From a checkpoint of a small mixture-of-experts model trained on Wikipedia: width 320.
Below are experts of layer 12 (counted from 0) of a mixture-of-experts language model. Rows are named gate (a neuron's input weights, with its number), up (a neuron's input weights, with its number), down (a neuron's output weights, with its number) and show model dimensions 128-191. Each number is 500 + 40 x the weight over its row's rms, rounded and kept within 0 to 999. Numbers have three digits each.
Before each expert's rows: "comes before" lists some tokens at least twice as common just after its tokens as in all text. This comes from a sample of Wikipedia text that the model never trained on. Tokens count by the router's weight.

# expert 4
comes before: " with", ",", ".", " to", " of", " in"
gate39:540478528555525524498438544494516524504555466509460454459508486480470482492505533513543522508545474548481464614480487565526469371520428520467467517556471522471457514579482436526494493532495465
up39:507500565513543526458508586454489564496549490489419460436543482533387479459510530470553507483493417587523497487515502515495503407512460526560472560548441556509416377540418542491486492540542507
down39:483490527541472505507510506526450473546467484563502475489471516553496429601482451528465494457518412533496510503508498517543470476497519543543422522449421473495499578544437540487494510479447518
gate40:456482486451529486479473490514574478490558484432548508518497519500542473514547539553474514536446466588504438475539516518490513451468517414541518516525505550544435476558490576563538469516528479
up40:493493575494474461447556472507459512464492450458555506512525505546479529490484439508527494512528575485483520460448475493437520496516432499519507497466521473444515496469560434510479479499557538
down40:577500491426522528567527462507494525476509500462480476532493417512579544488506431470494465486483535476530479538453517527562496513523503478500501462449547461526457511508448453525492595575553514
gate41:489468483559478491554484465503516528509505551591474501491420527486468508509488521497473456567444489547537462476481505540498501408540519488482474542518530486523524512493510534493562509513537479
up41:483515489468562450481566511500483441545535438457482517551516432541499474548459505542501541409558513458519519510604546465530475558486464507509554473494567504494476528506484521500409551500489484
down41:465541544508510560534541482425536499566454443507428503453462472484517501495487507503456406502419547438447509438541601482486541475524472469492478538551500509451537503567519505571445502535496499
gate42:615539558473510499462453523499522465513485500519537457465455502526421538484475475487510503464525518475508492509509591416428545507469510509443526560576528502481510528562485442585490535532517547
up42:441482453472525512567516488544477534444520505489456494528557473456598500518519536543448486530505490553472547495521389575539493494508491531565481452474457536507499462458521534460520484507478462
down42:524572521455472509452542517541454426499529594564547511450523476436484512531500513539478464489569460448511548492452452524491554492544523462461534486527544494480438543488528528497455496476416495
gate43:448504501489496541501469555418568511494540519492519561465488537479537528499507465516465478457403547512487506497456486474485481474467453481474491564568478507545436450474444466485481520451508531
up43:415576517491465545495491603418542528491491549525506555486424523461525529485522554481478499480483473532499532474399448521502505468493453524455457492547491494563449496540490442516446524438503469
down43:506571484547436489430448479489484521538566491556499516547482415537473525459489491504572519455506540522528521423501536488512474448471468440460421521545549502463491425487403427412538568606531519
gate44:571480433490491536612476487488501479466555561541579511520447448474508510502492533442527508524520505429452526573553481523501538551471494421411543551448437511513426477502530533559511506518424515
up44:518413495501470520555481518532493465554509555453571562428495501537427468435515482430481454479522492423467477499470550489485432509494480503487522590463434474544500464538461511562487540507462536
down44:495531511530510496525474462475515542447499534508475459535458448495520487552569476409537528517514486532432519560484510471416496558477463516506488505425514541517486528567500454574456472560445553
gate45:541499498494515504532494522503504512469525530525528473506514530479401489502497534501568548525530539402489560438524491504554510513556534509511542503520461440449509427479495565564576487425447560
up45:506458516500560498430439455512533550522507483530397520476469493518416452501529464448463470586439449554514531524457443511488475429476461518589420538522455491474484493504502510508582425562538506
down45:505465488588474503466459494475435490498464540469536541571443474471532480480486565447419528494572451492566451546477482484463536535531459470519487454506502562520472510562515552546483507523550475
gate46:462473520457480483515486497437540524497476481540502488536485539474614438496506569498477486564511539582486552556451502513500561504495491470498545504462521488550509474525449532536463466501490533
up46:504474527490479498459477480433555501492531492534556532578491559483467486449463512506481436508474506563452527576483544517487520467483498537484548530468521431568484486533538500536505487557516490
down46:474484467506535519501434559423447539493437512440481452480493503453491495557545499536481526473562494446540486478464511514570469473526461463545482507493562537503518475445526503455582549453540538
gate47:530534468483486504507497503537550457538483535540509507508546458590441527527510509525478495540525535437498455440511489531549475466561515565488518524592450473531536523478561544491500563409531495
up47:529445562416446556537511514494471481486547473513469456416479464544548474495485493589458556547500497562544532564461540536506515449536571472497484475513473454511467525531486495539570444527531540
down47:558529524511461510455488507498504492484451507536421442487473578484488545501523428422565459456480491542481481457527405523460462461481509572458502568488473486457467478520539537553557576545511511
gate48:519445486545517493541517538493575397524517479507539532486528469513586473523524472495488563457528455453501495536489529398448419473502484473431456471523519465500547469492489536484533425504503523
up48:532520517481507506430504483506481587465535521515427502483524487430445478423471494575509507528538534498544530457561523512573545563485428519572534528476454581487450515455508458487477525523534478
down48:471480518489471493462476556465462582556487460491541480511534496477493512448483487508471484475583446513416498540556489478521455448569502528386436478475510524561541442520508493414568488568475414

# expert 23
comes before: " of", ",", ".", " and", " in", " for"
gate39:509510512440460503433547475525455433463505449537499470479526507505504515543543552498489487524487498507520473483569516597490408589454470539496437568501488543507475430464564490511490528573503536
up39:600471478477499478526539507489465479524417482436475459575550460533468521556510521496512450507464557484471500527443479517477470560453444562516503571487516475535472498541433474460504567511528495
down39:540553530570497591495562498476521516476571436477462464490434541469515469534471394519410535513471500546489495519500438482502477558503411408549435469459504618472459455490503546491555494490435496
gate40:513490460515502524532544489536463495392503489535533487533502486493572488488525565504542511483543508378481518514447480555525505539492463476495525504514497460466427489527472538506523508412369481
up40:463541434521494494576588525488486508415545482590529481528470484510580523502521584456497512546530553472483488512477487551533488507517476421525541544509440401468429493542444581520511540438427495
down40:508523448491531504446463541479511498559440447550530466462488429459482506496470473498536476509487555526572436537455457505582457536482541443465546525520373427445473472565424454485425575477418452
gate41:481501480531506498454494443496414496533586465531534544441533533472499522539511483474507547479573536519532455423517508523403547476507481432534460461489524491495526504419589426555526524477455528
up41:524463463564539596529536538566565485478445504546464544519443513481530461411479483489523472501456482491526544543522515453505514423533468456450529484582520544519516532536513497469478478504510391
down41:427494540518480449491448526556491553496492441459550421504518533509491396458539523437530458500510486509466494505528512537628500538512505575492481528455480519478502515506499454438492508511484485
gate42:470473499394512535538458523476530482495557531426526483486498489538540477489530592507495539512484420554451582552465489474538560511515507502523523511506479468554528517484519443475519520544455423
up42:412483540398523510565493478510469472526580543380576476496514466534550518472542521493497516506477484550457576505427482496476522484476501531533505511462458526565501520445537511472511562516421473
down42:506503469456552560539578495481488483473467480432541495518491550521547478517490479508446535517490513485493478496535434502476488552516502561527537456499445447554530487394473428533540517464529471
gate43:453492470499472496519554512514432474524492555552540480591477505456418461486526506525526458472510528485524521506476599482521536517448566473522522520518551507427479461479436470432446454475554531
up43:518509499526506447526444499479543479451490490504446525438498521557542494439470506442506493529534460562444474546507446483497530546547497542506467444484485480524532553513473506516523528521553443
down43:502535625398465541570486528469484496471437515453542474519445582563507499478539474457472488529458573460508506572489528532399578531541515479417502498536470508486462503551481494487575463510423535
gate44:517429546445510507567527521531487424466579527460443513522540529514509524520538530515546479451498505564526534455525392484482534464382454482534566521482473522471533440479456471472544503407489495
up44:474517488557440471411504529487532581536475537494503484432476462477511568521526465520500546489545430494475525554468540554520456510569461543469491493516489500521493500491497493479437542550465513
down44:472529453493469489511474573455554571513483542507461503577436515414502539471475503506498498488499461465485506503478467530537509493467517467528555559554486483424450508520515526496373538585516521
gate45:503499576553442483439478547442467477531534542507524540488551480523533466378494456483436541477486433460525455437544479448500550459499389505472515520523517566553489501452561475545500548540525432
up45:505455510523427568495549523536525482499518452495520524445512524532512513637518516464512428462446548496463494502506522606437502526440511530514480547498500489545476498575460549490537575515452521
down45:544485533518526491507502464498508525455538538535545528480525490533425504516429499549524486488507553492460510564512477455508516496514476488463523528525501500456474477501558406452529442474566455
gate46:491546518447490522468516498563508510496551561511526600469476479489519518480534490453494498512538590424471533460419561459497463453490543507509477453563542576589443531483564482475512504493515488
up46:498528543470468528488531453553450438506537472454535532492480529475512531472562584457540496516507571474449532482385520536463418462489492531555500522525495548558452526435501507480546503496435541
down46:527501533550499462544510564508512496582461546548517575441487521507559475465557462496490515480479550494546503514495567486571506587482451506482502501550464501534528518497478475496521467496469401
gate47:484589468462526479434449449505504550555490523432456515543521497511518433535535479498468445484462477516488468540443452495552456508478451473461482459563506469575508512542553511485510506501460508
up47:496445533547477535539612496454509445470500532520558487523514510464496583498442548552514552488473521471554534506510485526481579599546516488517529474478442543451506520476522523499539532450535494
down47:541579481454451461409461531574498447513522534443451545521525496488574454495496460511533449518492557442487420516405459525497480518472511516437495481514564438575568503424444520482425534549477516
gate48:500502423532463492462488429480467480492488468518499482506496495508529452501518467520480505510499462528433502508466476512461473445472528455471483501522529513509456595458487429502517542468510500
up48:511473486546478415461515501467496484488532512460471512505543493497548553560505555517475536531483495471473500544536496581489484540520468519505514591537583473455532481455514489495596517413524527
down48:511462494490463589488505549482569441535542488444414442506518476497500524546560469497489526510454497473493486513473522514455458455523409514507468489536498431495437533474514547552546552434484518

# expert 6
comes before: "s", " of", " and", "ing", "ed", "\""
gate39:472491574473500448439442466541509518499496520403468558477423507486492488534526418482549429525462531521450443473466465440537537518483478495556528493497531434565432545508475514558498564514528572
up39:478550548479559458468429524521502477582493470520510524463413559535480485492535476475522477459514483476392554456507521520520473497543513442558445479506476496544501528473512490543517523466498532
down39:545507480418508494494519505527513601434484505477511581461501483504527545532491429486478510539519531474486490461535483511523443530480496467481504445515517458531555455574502474499545530532506504
gate40:445531574537528449434487567485483491492477511417504534465515550468484568546552480510474484516414550477469451561511560473467528484469513512548513504505454532498500463535538422418499479551501535
up40:433560586515544468512504573477406450486507478433620468470498432505494466502504486549484444496483518543452517485526555575400531470484497566476457509523471572423457474525552426515520514501428505
down40:514512563519563500474436480556519519474554451414460554507492490495507493482600482526524550441457464514510423536485490498495452466495506476563505513499548431508418512441557498471457474433565514
gate41:443454500531522531542415441522542465550504513393442439505506493465505475517537482507507495478483490492564566475512460514507564456424508499492538516483477491527494562557495479498491544534476502
up41:467454486479483493485401381509466517494484510457390446509536510478506541434570462502519515517502473492489500525519484534505543420425506500440518507462515517493483537517555457516505516544546490
down41:505519486456509460447569464408554477462473389489499519498532514467565454531602466594488476509536465580493417490529478561516556539419521465487470474453431488429506559560549501550427473533465444
gate42:490517575538400491468522493519491495438514513456546484473481558488478531446539505504543456543474487448503524500460501483482492504518505515566583526464468541458536573486464486515500496514483485
up42:574461583542439452469593468565493493420559537460531591467532465509521512505509482499452513442551472444469540488560489498531513534484542529527492474456486536508507484556599559502538476485530528
down42:466507509464538514526474538467572507485501476526549466457489537508579520497609573499523508505410517508430470454527540476539528483472593513493536427448470487510513491556439508462459436392476513
gate43:530476511462492496442526515552515490485583597540532521517571480478499540508530444497476435494443460494472516513442500530501547483463490469535534558486465507505504542485484526439506441474501514
up43:472474471545511555492522490450480516527428507503497428500525570457544436539478478482469477583517528491489510486480468520528452578527542490527502456501519587468502464504517511510463536570427526
down43:400480473535564443573516498535458565552547532476547488536479446446555549501428502518488504481553424462518510466472494516569532459536419491458491475535586512546505529518529438485511498498507436
gate44:498499517497519502541493456537460525505506511453564475531523496514536563501535501513488546532536567482488455503490472512499501527518550485517484519513519533473603520421561491487496498453524521
up44:491558513516469476491507511508500468501467519525508464442576552490465397473493541469563455521476507494496457469479520463498511532409432502521557465490532506561430492524463497455474529550505481
down44:501548528520522531502529523439503575466495468529513499520507518473444526524448541490517518521498525513480466446468527423461475463503507574524518462474532433538403454584559447469520556500454490
gate45:481519481510489486422457487524524571436514500540546533488474524518447470591529542497515535521506543525445479497503404517529472549462503462508524540484475481557464476523450453587552552543504516
up45:558493558564464504558432443479471464514459431464458497533482433555526520414466484532477472514487455393533509500510561456413489459565491563460408488510507504438522564441517536480396461502513505
down45:438597526483474400466428506471472465535562551523503461462524488444547446520494515474438483549524446552581501504426560419596460456475447502486486486444432501448492522562511499439497571548494453
gate46:497507580498440558443552472422526562513468445457472543503478528475463520579500537503489496483513495492497483499487548472498456560494430525487550469448554457545564450564535466460476529434477487
up46:516511433489503432497497540581482431479528548510537458535500484528539502455494458456517482560451459507475501497473510530494547455528559486504491515524466517459435517498461514553521468569519523
down46:520534442431528491444468510523413513523515518502485540535549457517477479477490463508456477539444493537506438479471507471476501536551501459469556438533448564495500515472504467461521477530536530
gate47:506470544477479599551502476580466445466538440486524451464540548487511455412471513503520486530513477506475471533426455538474514460571523488532566476434479544496437555483457591529498490552457462
up47:532471522460474587544478486530471470476533429492528496434550506481484437389485527500517519527469447521476520521454460516483526467578528478575540469429465558476446508500440569509459486529432482
down47:500590470540520459426492455424536512562523491506499546571493533541494507494532522501537482560464482541521549453599529408430588476464536553554482466502461402494540482416463463536533485504511568
gate48:489509496504472534549499460513515556430516467535512447512543438571431493446514583526555471543484539483477505549532528588595461551511386528490545470450492548492547540405477542526448466457532516
up48:530498492545557517507483505458467546519489477533504503455530450474572515481483535517483525509472532503530496505506472503438560532463501460441592396520485488492529510412449509515498517512512438
down48:457511507520491504542535490533542468558431527500463495571475445474485463456469560468479528442574452500504585491527486536488557476544459528523504445538498537554484526507439516436585554512548491

# expert 11
comes before: " |", "\n", "|", "-", " 0", ";"
gate0:451536508468513552494511588472536537517498468449506501492490481458570463423520514466448487445487453480467522416505464471477519532562508490530509529475394466501502533512544473431494436496470507
up0:433488525486500542508534475488436578434504509367473490450476480473564492454523552499470459420507489490550545510492497527446472457506478538479513525575518467451545529530477532508438472473412466
down0:494437467485496523504520574566485481534458542583507503510454521535465473544526520472449562510481489460529481493514504565528509550455517538493448461502525454526487509393508500428571468518554480
gate1:546528465543540514477496535509555544567491470445505537525443612508493420510500536439481515437464509524358471501520476517459528502540551557505480572503567510486480492565525498563555459514499466
up1:485461577444429500482505447537458498482577520565522506476516453476508585511531424512497502500574504505626470440509557561507505510531462422503463501492466430551544575407486493469511493510448572
down1:521549506458512529486553528561457463503470504504482479490519580507513482469427494526487516501515490470592510491522566582463494509560482525528494483526511550527491462463498474466481520501451511
gate2:453509536451532540526485524488536452458513504500506525431502507508548518450541468515549528446486513478434522535455486489469530419520485493482482536573415501483527481482549509454488459487502482
up2:506481520497464463517515565504515493451440418521491545490525486530549488487502433575472497532427522517419454494526534550458481447528475548540522486507469533564570536540514512526562505514506528
down2:443436493482459483546523536520499519529568568537496540591433449465441547501547542458459490510567492553553515487514516561522502509499456547535515516514488527520473490557499496561478516473437531
gate3:475524567556539580463518520506535552443523523458512508495556515478504544428488478523527493443526526452483441519486509459399551486522501480539530489562489508483548467549535437493505485504458497
up3:537516586509550411461467487512534520452462483500504488469564546540529525448513498534572557460560519556505430486490485496447581515488510430530528500518363521462580472539503445532535534550474507
down3:463519556533595531480500519575583464544466493508489579557553521540469500543500422474500489477492516493452530487454514522541470538477462526502574471501438442452472488478554507567464492501521518
gate4:507519466492441426542462565499518554535442558367488488434509516407509563487451564485568445505514519560499557526498426500446439500549611463475519579500497462519534463502494482466516481489424485
up4:549457475502410461633474521487463481467493550492569494585558497466484572471485557432486490436491539563466552527454466471453539477533587533493488477454466470558517474481523492477578513470427457
down4:541471475478482482579468533578549469579434495422496436519416504550442538515519499540531484417503513555483538563486463518548479482512465457466562515541499514500524515515457539469507512592510526
gate5:490523541490496457567522520535470466511490498449497552504576470535516508503529428416458504494518562482543516498512543553511578518460504480515547496462547459482501483495540500508488422448538518
up5:542486519527500485447489478490516489464486516548471543528478462568500502493518502563512486504559500493466461454490457466503450450503486494451526534512462535521474520578530459515552523438481464
down5:514499490560513491477441527518386515481523525558508431540522505507464525548479556466426475503542528548484505488550574469547507479552451434479491537556466417476519536536465464535455500473478490
gate6:589519550560486469523472500517551408587534494545492511445450553532505531486433508462556465454474573373486490481510539499469468514504553496518483500488532503532476506464419483453533500511519466
up6:550487465515478534553534532510468502519501460505463454489450504487529611511477530492404490509515466454499588503507448509515529466497563483467434529560539450428482511536457479466539403485387463
down6:507516519464529485474580507467462492525479487454442488559483479475510470539477455493572519511502473492500475527531520438453557482508461548495472448492453456428514551491430469473534536566520571
gate7:493469510450519454509574553479496515491557527428541474507518518482454478507475549470529499452455487478547570510497545492514431545543479490532530565519539479495537462471590560496511545476489535
up7:489478527510501480489528475534488448472523500468551502508477456508469512483473561456467418485485488524513546499494617542507472565522491500574566486531453456554520485437504502529477493468553475
down7:522482595518454439553517521453468482540557468484419523558514550528409549488584508452488492447516492453492525507470494536545509450546534503459541491515495444491520601551511509525521484478522464
gate8:472490500516552496493495543546473625430507578486565561513556531519495511529477493509491527515545487531460532465450500488511460577457544551446530453464533487510512471435492507484523497412491475
up8:491480465530590436464522477519529509531492490461505525528518599549500524431556452507475564478494464549510561432443450478445478559541503483474504509469563524500580463474457526523503484390530471
down8:456456558488519512482518473413500431391459522499508471471558463411524472451584487521505458617491463514478524479517477486441506468452545480471576583531481466475606522540513423542488515515466478
gate9:472500611452503526522477528497461512566472541533534508509536478390481423464506485498518498494491512468449531534471470499526469443540541471563500497470517500513514516482462542522480510447474555
up9:427487507449498502567530550478441510520494549515525501437563552497526486487490491456526511510448498460492487507430471534529442525497600510538431509483452545529552465420484542507514457406459486
down9:469475507528513466462484533441474576511517413503509597511447496530550458510505535495539501535538508489390464503560476461516491523450536487453524422446457489547521598568549468497454469494478488

# expert 27
comes before: " |", ",", ".", " (", ")", " and"
gate0:522542468465567495544525506537560409519467489475606520477530461514456469440503532422476501428519517478447440427533470544509549495496443463446488492514505501524538565633544478479501574462499499
up0:552500619511493413431537573459513611479545482489458478536474458507475488562519523549533530603489476517504490494423525493541521411475501531509431494569426542509547464416534519554475545479472494
down0:477487439528502464443560480557492545526483462465535431475492490469472582539583461454463491487557525453529511490473487480422464497508466512481475557486498529456489484541449547471464454515549497
gate1:456495465505499501459455481555460530570533434550427485489446464445473462544528490545496514541503515536554537478470537527467517523454594485521531486544503519473496592460458521540494460544473492
up1:550448554496539560538521492513554451445426478458522481544475542466540483565537434507473452439484433497522500502479511463480502543532459566563489468537509549449431550544594491473450493503521470
down1:492512442519461540474580507533416490596480524500593536461484531491462543519510497585507522500481480468544512509577504513538448562582462543448478482521459534531483481496521495453522552505486467
gate2:479559407547507535550496526461490471436490469493523482493568493529612536469507527488523532419533429481455525519476484422536572573513510489462544493482481522544522504562484467535561514582508513
up2:441467491541439587561432579482447413514509431478504484452455523474556477482547546427521529445506437524495583542474464445529507528518512488522474506461489513498516539455506497586555526534490524
down2:488519564533483500499530621508494466419474522524571503482501544438531510441628434541441517461493463456486607506531480464536473542507373495494579538419520492539465414535538470487475504510461449
gate3:510470503518431442537507562517467411469468612507528570512501502493555544508505448495465487467536490454473502472539452547455497486493499562475496473570487487477534455493481432489495544466501540
up3:525470482527541514445435462476514574484507439536534442466495542504452452500468540502437464498510475512489475492407503471563478514443487528488471532455505547473406540510507554477526463514501419
down3:445499528559471380538445585468465559483537469513598535490521469465490458485437562510510436500522501465425521424520422464520498483544454547514445443475414587460485481564448500563576508508525454
gate4:497499574511468475552498485464542460490498411508428484525507467518547478544512481508546435536450480524525499481568564453473535527524540489566457485523589485496495454519498478520492520545507547
up4:482539557535450532492451416530555551426504559489516503485586519500460561603494524436449474481382474511487545452470467485507516514550495541471414522545503543467563537473508482510438443542518434
down4:429563500522452502496487501548479465505479533449485458487459514448495411508498475502603498473511504511495475480453468458485496536480473518542603468497434510515513471494566527482498530452399555
gate5:515455460494571443520513475576542438525536519479499483508512431519503487576460516474547488469513483489508505469515476482598498537534498522500493485550512494548565523478566490544440496537492489
up5:535512502502527504489515495467441549405433449517514532513408559431488525474499449560552538532452518443519505430478510509443520533508473522528455378507506502522405451504453495516576470522489479
down5:473539493513542472484501450534580457563478456501515482519464502426532511487417473549559528480475446464518439448550519566537486567457597506492527460483587520490536520503516463488472479495441577
gate6:469502537480466437412494485512502469526547506514459580504502528460541550448507531524519515479570563526512448467458480533549524435417557540566474586509544505523499499455449478460468420516511519
up6:532524506503444496444454491468497487479479525537439531442582425517500564462522486463506485476552459519533510467472523497527588515492545527477399516513534510546451374459468418459455519536595492
down6:541492545468497463545520485543532462548445539447488519509464480547559483504525507547536573446468554443520508524542472596482499523455395496491476467544500530502473549559429585482485477506530546
gate7:460514492478526470499487486484493475490502451445504486571475496448520417459511502557534452476568482535567535483496443498489517472568549465497515438553457501549513533395499480528566522506516441
up7:511500555479502508482488463515536488501482518522507574437495496546474559483505521483468516525436489501440472533469501518523478511436492547512543590477528527470498444589542482469404498510493531
down7:537453488492444509483577543489523567570557426472533504507496491459591588484486462427436506524502523568481563507477465487486438435508527487476447521555475497541394511573560514525499498523456500
gate8:499497500517456535545491478492561474524498542526498509479518520545497426455475591458550450526486482519447496514477516517497526530551475492550477442481508463496512529470514495493470556517503456
up8:467496530511468470532528462481558479485484574510478479495521556475471416453493565453550516480520494514452528530403491510461602557514447527524511520437501519525517499447495482459425549525461470
down8:506514436550508505496516422469520519474422491497484492531548508503506478487495482463516516491467468556458478505499489478497487467530434561456521459452576578492533515534520518525524504466528552
gate9:508450558541485443601502471526502501514505540536464549531499588462528456492510502495538482522491512558537423501489522521528538464536473483498514473585412419533521493450560515436495551468454513
up9:487515527556503461550547505528501512547506514496513501512551591493541477520499523514509480466504514556483469464472522538493518470530516506516490467548426475507570521470509506438538516458425526
down9:485425464500454493506550498519512496497497512503523515545482527552470456500468520454487477445504504486510520425522464505431411529522481493447539494479488527433467469515509559500555469554506557

# expert 21
comes before: " in", " to", " by", " on", " of", " from"
gate0:441525406551520499409544521518489489439502531506463489505457457508421449544525511474516569512453530529487439488417514545562562473607500521536528541532531567494444441521487535521428463445556533
up0:499583446505493526437485511523562477479505514581500576499433501469489578517469532506493528501493480478450495544436531490553560515557547565446520496503536509468524506604505492565483459560483596
down0:510492549475492475474501581499549586463531569491500480514452412482601584492601463459453505485506529472490454552495579519471527519468471497532489508498496477501369572521468534555468467467565526
gate1:533476553456525486569505498409478516526509476509565405502446561561472534532467431508445574489524465583477467594480533478495391474531482538499532550537506532454486506540521488487514537524422528
up1:503436564447522462551496477383470552538524508538516432544455539557480523519497481519434555479474497536452477603496513513504442518451500541538509571558460548452462538509486497480525495525439483
down1:440478454472473456471514502475467501501483409559511530558533531582495539502475451508499490485451489561451468483504506566593493521437499528431501456469513496524532528442572498494526514497550460
gate2:491541503510514539580475530466485553493494423520499525482552495578548535517510457501469508515491514487507441501478488514477400481547433473532527484410494510489500501436498493504490529487491425
up2:508415467477477547481553481479492547546413500499491438510508518508458541477486488507500487506479407556517481524512499486526501494505530521515566497540516542471432529512449532454445477494515467
down2:448478532459455609534562443566537535438538460518477581464502558526464538494508533395503509492507460506484475455535469517484483453490503469432497502502478553504501489514526502514535541467484500
gate3:478438500517423552534531533502463439528515454510504493492525475493489480579425543469429472521506528468491497493448568561467564489558520443512472458551490438474515527542450506544403490443534440
up3:509442510501422561509531534495483464512465461464503508483486438556461498582425515462422497547472471433514514505472575559488556508557525493486497436569534445489525536527513512522412439489525490
down3:499522521523510475483508518464492483479488442534501504500526524504504449480591429486541492542556579496442546528530518497497498432517485532523480540441466575530551464559484476468489486441479444
gate4:502471509510497478480514434523489487481469515488473458528461500487533510503511491470501367551500518513564475463442469552474490501422446466510488420473517544570489500488476543494486534547466543
up4:493473512477485562543497515482498503529509467474527525474552528518476540507484535544494581459504438523443512534538516409495516487533577543545515553491494479417516488492531489519474444482531457
down4:479525548545531569524489480472474542490545543564459478514500503548488491406519515493552455539450552469500573531470530487442521429476389471469465505501528493516456515497526493493493472557538422
gate5:512483562557414520573474458473547427503555512511488452475490512457458547522507483456490496528526553526473458496503461552528543446469477444453481553494526489553477521496474455548547506497476408
up5:510461455455532474474548484526502551456487520473498498566497474554518497445518523503484435499467390423460533490530540488536396567524500477517515457504544488448521486540524503482450457540531508
down5:541503480417497486559506609525498543466506483515503456501495547576517472500483495489525472485436530511454489495494569473505542525559516551455420489502530537467441471501486461509542493475522486
gate6:511483478552441506463537469499501544430528464534523509531528434466525487480513518522509509532428559518531519539438562501525549535452459470540567427514499477441482451503454498525531494491501488
up6:548494476513411556476547515430442462484557521394430557580576533406464560488483541522470574463492508564503438481462451508592446439513482471530446479557506483479512535548409512497465554476539466
down6:472526531410530512516473504467520486535446426604463465471444467464548505560559513456550494482437509424480477510546543510512504419560555563449532554571581510419506473583500515538484522534467451
gate7:498469488494511471599432489547503527515516489462521517484500443436542507433491537514501497554455526514452519527455466524499487477583534513507537489530480516500489512562554444477481488467470501
up7:547506501507429510586536595514466498456496486483492517542476529436471480544500472535508581508494497486416504500500501505509567527509486533460573458489450530483514503551496545512469474534553601
down7:529474481438535529575426496550480510520503581484595501427518463491468490530501520557508491467422505563531500511529503476550436477454552476525498492500509434446530482468496439488450492533499524
gate8:610448550512492495432518514507434540479508501481568513451447444455485490441509494527463508523499536485597496454485557497510479528468531488411479527534513431482483514519513549434489533499493387
up8:603475464468477494497481580555524460451514491468598472434491453555522500483537510559434581450461461432533456479458504551489461529571551561477404519496461496489470510545527529459513498475513484
down8:533552507533507450500504468475471450505437517535495566588525480574509537463415589495553472530482514402557556488543550513505523515429493488473419468509563519505571547478439535474596498501510534
gate9:514492507545504440514474507474505530495561531527519500450539490543492488508507486444465453444448509382505472509523444496515550471473506529533479542530563514505509473412431478496509455520513482
up9:492563481518522465462569523527526499531504469469473481536525461477545477497489497483493498535513533550505450565466481492450471470555519479529383455548422459497526550496558528519528529496487465
down9:463486439542464536484583495496470493530451467528485517503494500428410513491504452461477481491574511544475507540478501511511421505555468511515471496521434431498464516530483494596468583474425540